Weights of a small mixture-of-experts language model, trained from scratch on English Wikipedia: vocabulary 4709.
Below are experts of layer 9 (counted from 0) of a mixture-of-experts language model. Rows are named router (the router's row for the expert), gate (a neuron's input weights, with its number), up (a neuron's input weights, with its number) and show model dimensions 0-95. Each number is 50 + 12 x the weight over its row's rms, rounded and kept within 0 to 99.
Before each expert's rows: "comes after" lists some tokens at least twice as common just before its tokens as in all text. This comes from a sample of Wikipedia text that the model never trained on. Tokens count by the router's weight.

# expert 0
comes after: " |", " (", ",", ".", "|", ";"
router:55 77 23 70 40 71 52 55 56 50 39 39 51 31 60 55 60 48 65 21 32 34 48 41 44 55 46 53 45 40 42 54 43 73 58 52 53 61 39 42 52 53 72 30 60 76 48 47 56 65 53 41 44 32 60 55 67 64 40 42 50 61 50 47 45 51 57 30 32 53 53 57 62 46 46 56 36 50 58 68 37 46 29 41 35 21 53 54 71 48 56 46 58 49 34 55
gate4:55 50 35 59 42 34 55 66 32 55 39 38 48 31 37 52 34 34 24 33 55 58 59 49 75 49 30 40 36 43 31 38 41 69 41 49 49 17 54 40 27 67 35 53 50 48 52 66 50 45 48 48 71 58 44 51 58 51 41 52 58 61 79 51 51 52 55 49 52 58 31 38 71 36 54 45 67 37 57 49 50 51 78 50 52 55 59 46 43 45 50 53 52 30 39 47
up4:49 37 63 66 20 39 37 45 56 42 46 62 59 51 41 47 43 49 34 55 62 40 75 45 34 27 60 54 38 49 62 50 57 63 56 44 63 34 35 32 25 45 47 58 62 54 49 80 38 43 48 47 47 57 58 71 59 52 43 58 45 40 40 32 43 56 27 53 50 74 17 35 58 51 45 69 54 55 53 52 58 63 52 55 63 43 69 56 36 55 64 51 49 59 46 36
gate5:51 62 45 58 39 56 53 60 47 43 43 47 60 47 51 58 37 51 50 28 62 44 61 59 33 33 49 45 55 47 27 50 31 58 60 37 42 31 51 19 43 46 34 50 55 46 50 57 31 42 38 25 39 32 46 59 44 75 57 41 40 47 38 54 48 59 47 47 47 43 35 44 67 66 67 42 50 49 42 80 51 75 50 56 53 27 51 20 49 56 71 27 43 44 47 41
up5:45 70 49 65 33 55 43 55 75 57 39 52 40 61 81 53 43 42 52 38 42 57 39 57 70 59 39 55 45 39 34 30 56 45 58 62 70 69 42 63 42 26 24 47 51 65 71 40 66 56 55 44 29 65 47 32 42 46 80 47 49 42 61 53 47 41 43 61 31 56 31 49 46 41 43 38 56 53 50 40 55 65 47 57 63 38 41 61 50 64 33 48 54 43 60 58
gate6:40 42 28 62 63 67 54 62 27 69 38 42 71 47 59 51 41 60 40 35 48 44 45 61 57 21 24 46 50 53 65 58 51 36 33 45 52 59 54 42 45 39 46 67 68 62 39 42 63 30 46 58 68 49 34 46 49 49 44 66 59 50 51 39 65 55 51 48 53 53 61 49 56 71 38 69 33 35 51 59 56 33 57 53 28 48 53 48 37 35 62 77 39 31 43 44
up6:54 59 58 62 70 40 53 44 35 58 50 65 34 46 46 57 57 59 41 72 56 45 34 41 50 52 60 34 49 23 49 45 28 50 44 56 62 50 32 14 50 68 38 73 43 45 42 39 73 60 67 33 53 62 43 35 61 47 35 61 43 31 56 51 65 48 68 52 65 36 74 49 49 44 44 68 58 50 61 64 49 48 45 43 56 58 34 50 39 45 44 34 61 49 28 53
gate7:67 79 53 80 62 60 53 64 54 41 54 56 55 51 46 65 53 66 71 57 54 53 37 48 61 69 48 59 68 54 38 58 36 94 46 54 51 42 32 50 36 40 58 60 53 48 53 51 44 48 34 61 45 69 56 43 40 57 33 61 59 60 53 54 44 37 51 53 39 49 50 31 61 37 69 46 40 44 44 41 58 36 59 38 40 45 71 22 48 65 48 68 47 43 38 49
up7:63 64 68 54 51 47 44 44 52 74 39 29 51 51 51 51 45 67 41 58 55 82 50 32 43 57 49 35 44 52 49 58 72 34 49 55 30 53 39 39 68 49 35 48 43 29 65 70 12 43 59 32 58 63 63 46 58 46 54 48 48 73 65 40 54 62 44 60 57 36 44 45 36 65 49 61 27 31 52 54 45 56 35 43 57 57 45 62 61 61 56 62 50 43 41 47
gate8:53 51 51 52 34 31 57 60 42 50 45 39 66 25 35 53 43 47 57 33 45 48 53 58 23 33 46 50 79 36 55 65 43 57 40 62 58 42 61 48 55 44 68 59 51 40 52 45 73 30 27 52 59 50 57 54 45 57 74 41 47 45 46 47 66 42 75 50 43 52 64 44 58 65 52 36 25 46 64 60 33 62 45 55 24 42 55 37 63 63 70 37 46 31 58 46
up8:36 37 58 34 37 49 49 42 56 51 61 51 60 53 30 44 48 66 60 30 42 46 37 51 41 40 54 28 52 45 45 52 32 64 60 28 18 38 54 71 41 47 50 27 55 30 50 45 53 55 44 48 39 46 40 67 35 61 52 28 58 56 49 51 34 49 45 50 58 71 67 44 73 70 41 69 44 47 68 35 24 37 63 51 36 46 64 51 62 47 63 40 56 48 62 47
gate9:56 62 39 48 57 53 49 57 43 40 41 58 50 53 60 61 30 75 63 44 38 43 37 59 58 63 51 57 40 37 51 49 58 44 58 43 57 37 24 59 58 41 54 32 71 58 58 55 47 45 22 42 60 57 38 50 42 59 45 40 41 58 67 22 56 40 54 45 32 54 44 67 73 19 53 64 57 42 55 64 34 60 53 51 62 36 53 51 31 50 43 77 60 61 31 28
up9:32 33 39 72 80 55 58 55 64 29 68 38 66 66 63 34 60 50 28 46 56 51 53 48 68 62 43 63 47 47 43 41 19 66 57 54 36 44 63 42 49 58 53 37 58 47 43 57 60 46 52 67 58 42 32 34 51 25 53 41 55 52 54 54 31 47 38 39 61 62 53 55 45 64 45 37 60 52 63 50 68 38 39 50 56 44 45 44 31 58 42 62 40 26 32 60
gate10:44 64 43 54 50 65 69 65 57 56 54 37 46 26 40 57 32 32 67 63 34 59 67 55 70 67 53 37 42 46 63 53 44 45 51 45 62 54 42 46 29 43 51 63 48 33 38 46 74 36 50 60 53 57 41 48 49 41 68 46 54 65 38 30 36 69 47 56 34 37 41 45 66 47 58 61 31 69 48 48 43 59 79 69 38 30 51 31 44 40 52 45 60 64 51 61
up10:49 35 37 47 61 73 78 46 54 57 72 49 50 59 59 39 67 43 39 54 53 72 52 41 55 33 53 46 53 42 48 42 47 41 55 47 65 49 68 63 55 69 29 32 64 59 69 41 53 38 55 27 49 48 51 54 47 41 16 56 40 63 42 63 56 41 36 39 36 48 56 71 48 64 56 61 64 60 38 30 54 52 46 57 29 34 53 30 40 36 44 50 55 51 33 42
gate11:65 65 31 50 50 69 55 61 40 43 55 46 41 47 50 47 46 61 56 56 57 37 50 60 61 66 57 16 61 52 55 63 41 73 25 32 62 52 32 62 33 51 60 39 69 37 56 59 64 54 33 44 32 52 47 66 66 31 46 54 72 31 52 43 48 30 49 42 40 67 45 59 37 28 57 67 41 46 37 65 36 54 46 36 45 46 61 42 63 61 60 43 47 46 38 56
up11:43 54 56 66 30 60 56 41 68 52 51 49 61 48 36 40 57 42 44 43 59 65 40 33 35 38 44 55 61 49 59 49 52 43 27 53 43 38 62 30 50 25 28 41 60 51 44 51 78 57 56 32 37 27 53 51 47 49 58 44 41 56 45 49 47 33 61 44 48 54 22 68 46 54 58 80 58 69 59 50 37 62 51 46 40 40 52 63 66 66 52 40 37 48 39 15
gate12:52 36 65 53 52 68 55 61 50 53 73 64 63 31 43 54 35 52 57 51 33 68 32 41 26 36 41 46 35 51 30 46 69 63 38 45 60 57 58 53 49 51 52 47 52 37 62 41 45 51 38 22 36 59 34 68 37 55 59 47 57 29 48 58 55 48 83 72 63 32 53 51 60 35 46 44 46 46 54 63 34 39 54 50 41 35 65 55 55 71 53 68 54 57 36 41
up12:75 49 29 50 56 46 61 42 63 55 36 66 47 55 33 62 38 48 57 63 34 60 50 34 26 50 32 50 58 32 28 67 34 61 49 37 53 53 72 33 66 60 45 64 38 48 47 58 56 56 56 51 35 74 46 40 43 58 40 64 60 47 74 59 51 73 57 60 53 55 58 52 51 35 54 45 56 67 47 59 41 52 43 73 43 37 36 40 58 52 22 50 42 65 41 44
gate13:45 37 67 70 65 52 63 53 51 42 69 35 47 59 49 55 46 60 65 41 73 51 44 54 48 56 44 20 40 55 60 50 30 51 58 56 61 50 41 66 46 77 45 59 50 41 51 52 73 32 61 41 51 42 51 71 71 51 40 27 73 65 53 39 67 39 29 42 41 36 64 42 56 48 44 60 48 49 56 36 53 56 46 39 61 41 69 50 47 57 76 45 44 52 52 23
up13:50 48 17 43 37 52 34 60 51 55 63 62 72 34 39 55 43 61 52 54 48 48 62 46 44 47 47 37 58 42 54 50 50 68 64 50 60 37 52 30 51 47 63 51 54 54 41 71 68 59 45 47 47 40 31 50 53 66 68 64 74 43 45 43 67 54 24 49 44 53 64 32 66 50 26 65 50 44 36 56 45 40 40 73 61 48 46 42 56 70 60 21 52 51 27 36
gate14:66 40 41 58 51 62 69 75 62 56 55 50 68 44 30 56 51 32 49 36 53 34 43 50 70 52 36 45 43 38 40 51 42 45 31 48 38 32 20 54 55 49 54 62 59 55 53 78 47 58 44 56 71 35 46 59 40 50 47 21 64 53 55 52 45 45 69 48 55 26 49 61 35 60 61 58 37 39 43 68 29 47 40 58 51 25 44 43 45 41 53 55 33 33 41 52
up14:29 40 32 26 65 36 60 57 61 51 56 42 46 59 50 27 55 51 35 50 46 73 37 48 46 56 41 90 40 54 46 55 61 55 57 65 58 55 49 75 48 59 52 48 47 40 48 51 42 55 53 62 42 61 31 32 38 53 58 56 40 47 47 54 68 48 62 74 37 44 36 68 48 41 65 60 64 49 54 47 55 15 42 50 54 57 38 47 61 56 39 44 59 62 76 57
gate15:47 61 77 63 45 50 52 54 62 52 37 41 33 57 53 38 58 75 49 54 61 33 32 36 67 50 50 53 45 40 37 31 26 71 49 38 57 47 64 53 54 43 52 34 42 57 79 58 34 43 67 59 59 56 40 66 64 53 69 45 43 28 41 31 62 27 53 44 41 33 43 49 70 42 54 29 47 51 51 57 51 48 48 45 66 55 45 42 70 54 44 76 46 42 45 53
up15:55 56 53 31 62 35 28 66 36 55 52 36 49 50 56 47 47 69 66 61 38 59 39 43 43 40 61 45 38 23 58 53 57 55 34 39 45 57 30 59 48 38 41 68 65 66 72 48 55 46 47 54 51 59 61 65 58 59 49 34 74 57 65 52 64 47 56 50 47 66 47 47 55 40 48 42 37 53 61 48 46 24 62 53 49 56 36 64 83 22 77 61 52 54 40 48
gate16:53 45 61 48 78 56 43 63 47 42 73 38 55 37 33 59 49 28 40 52 47 50 40 66 41 52 67 47 51 79 52 63 39 43 35 45 33 29 48 64 54 44 63 53 36 41 48 45 73 43 39 48 51 34 56 42 58 66 49 62 45 33 55 46 60 51 66 62 51 45 48 56 52 62 38 34 53 55 21 44 40 65 60 23 41 42 46 61 31 50 64 77 32 47 47 45
up16:62 44 38 40 56 36 67 49 15 59 33 58 43 44 42 33 57 50 57 30 38 29 45 44 52 46 58 67 26 59 52 29 45 29 59 45 37 52 54 40 47 52 61 44 27 50 51 53 47 39 34 54 42 63 28 56 47 47 56 45 55 36 44 63 55 46 46 51 34 70 14 54 53 69 52 47 41 30 31 57 42 34 61 63 48 55 53 48 64 43 54 53 53 31 59 34
gate17:68 44 39 49 61 68 64 76 45 53 49 57 54 42 53 41 54 50 44 49 51 39 35 54 69 46 37 47 49 61 37 72 45 57 50 42 47 29 39 33 47 61 27 42 48 42 47 57 57 60 22 39 31 73 46 51 55 55 51 28 48 46 35 40 68 17 67 42 47 55 42 58 55 46 62 75 39 63 47 73 43 65 62 44 52 41 62 68 51 37 49 58 61 44 42 65
up17:45 59 35 49 58 59 66 83 38 45 48 41 59 47 54 39 69 71 46 38 35 64 62 40 35 53 32 70 61 43 28 41 45 69 39 46 66 62 56 40 32 37 30 40 59 53 37 53 30 54 30 28 55 62 45 60 38 56 40 43 42 57 42 56 55 54 56 46 52 55 33 54 57 48 61 42 65 47 67 48 58 58 25 57 54 33 64 24 40 55 37 57 57 44 53 38
gate18:67 75 36 62 34 50 52 45 33 43 61 51 57 48 53 42 32 61 43 38 58 38 79 38 42 55 53 26 60 39 58 52 54 68 72 47 63 53 50 26 50 39 55 49 37 51 33 64 52 59 50 49 58 73 47 61 29 71 50 76 56 41 62 45 68 38 51 60 30 59 62 41 53 53 60 58 79 55 49 50 47 43 47 38 57 52 56 45 64 27 62 47 57 56 44 64
up18:60 58 53 43 26 62 56 61 46 46 33 43 31 28 58 57 53 61 35 31 52 66 58 47 39 67 59 59 67 50 45 47 58 58 48 30 44 47 50 48 55 16 66 51 47 58 67 72 60 50 56 48 69 60 47 58 50 58 39 57 48 43 36 39 57 41 67 53 45 34 69 38 28 36 55 59 59 58 55 52 55 22 36 26 22 52 40 40 56 56 64 55 63 58 56 49
gate19:57 69 53 50 51 62 52 49 55 41 53 59 65 33 30 59 59 59 40 37 44 29 29 59 74 70 61 43 26 43 24 70 69 58 42 48 32 47 40 55 52 55 59 23 40 67 47 53 57 33 71 56 38 60 49 73 55 48 52 32 67 53 41 60 59 31 46 51 63 54 53 46 66 34 43 55 51 51 58 66 42 52 54 54 41 41 50 50 60 66 71 59 52 33 42 41
up19:23 30 67 52 70 24 57 33 32 54 55 47 49 31 22 62 41 68 63 33 56 41 49 73 40 52 55 43 57 76 58 52 67 50 37 51 63 58 41 50 34 49 57 45 44 31 45 55 45 72 56 42 44 56 41 36 65 44 60 52 61 51 44 45 62 48 53 57 45 57 35 64 44 60 41 36 57 84 39 32 45 44 57 35 48 62 39 47 52 49 47 56 49 65 39 41
gate20:53 67 57 77 54 59 49 56 51 53 62 43 47 40 44 39 37 23 57 47 48 45 64 70 40 59 33 59 41 51 54 49 49 90 55 45 63 58 41 39 56 40 53 64 63 50 33 47 65 64 22 44 44 79 43 48 48 51 54 53 45 51 65 74 75 49 62 48 41 43 57 49 52 54 52 45 56 48 48 50 50 56 33 47 65 48 61 35 70 19 42 53 66 66 48 50
up20:49 80 45 51 38 56 52 33 46 74 58 31 45 46 53 41 48 35 74 72 33 56 49 56 69 61 68 14 28 58 33 47 57 47 59 47 42 46 53 41 43 58 55 69 53 41 61 53 47 54 44 53 36 54 47 53 35 67 49 38 31 41 35 41 35 49 42 61 61 65 39 68 72 51 54 71 37 49 59 33 38 49 49 57 39 41 59 59 46 52 58 52 29 57 49 56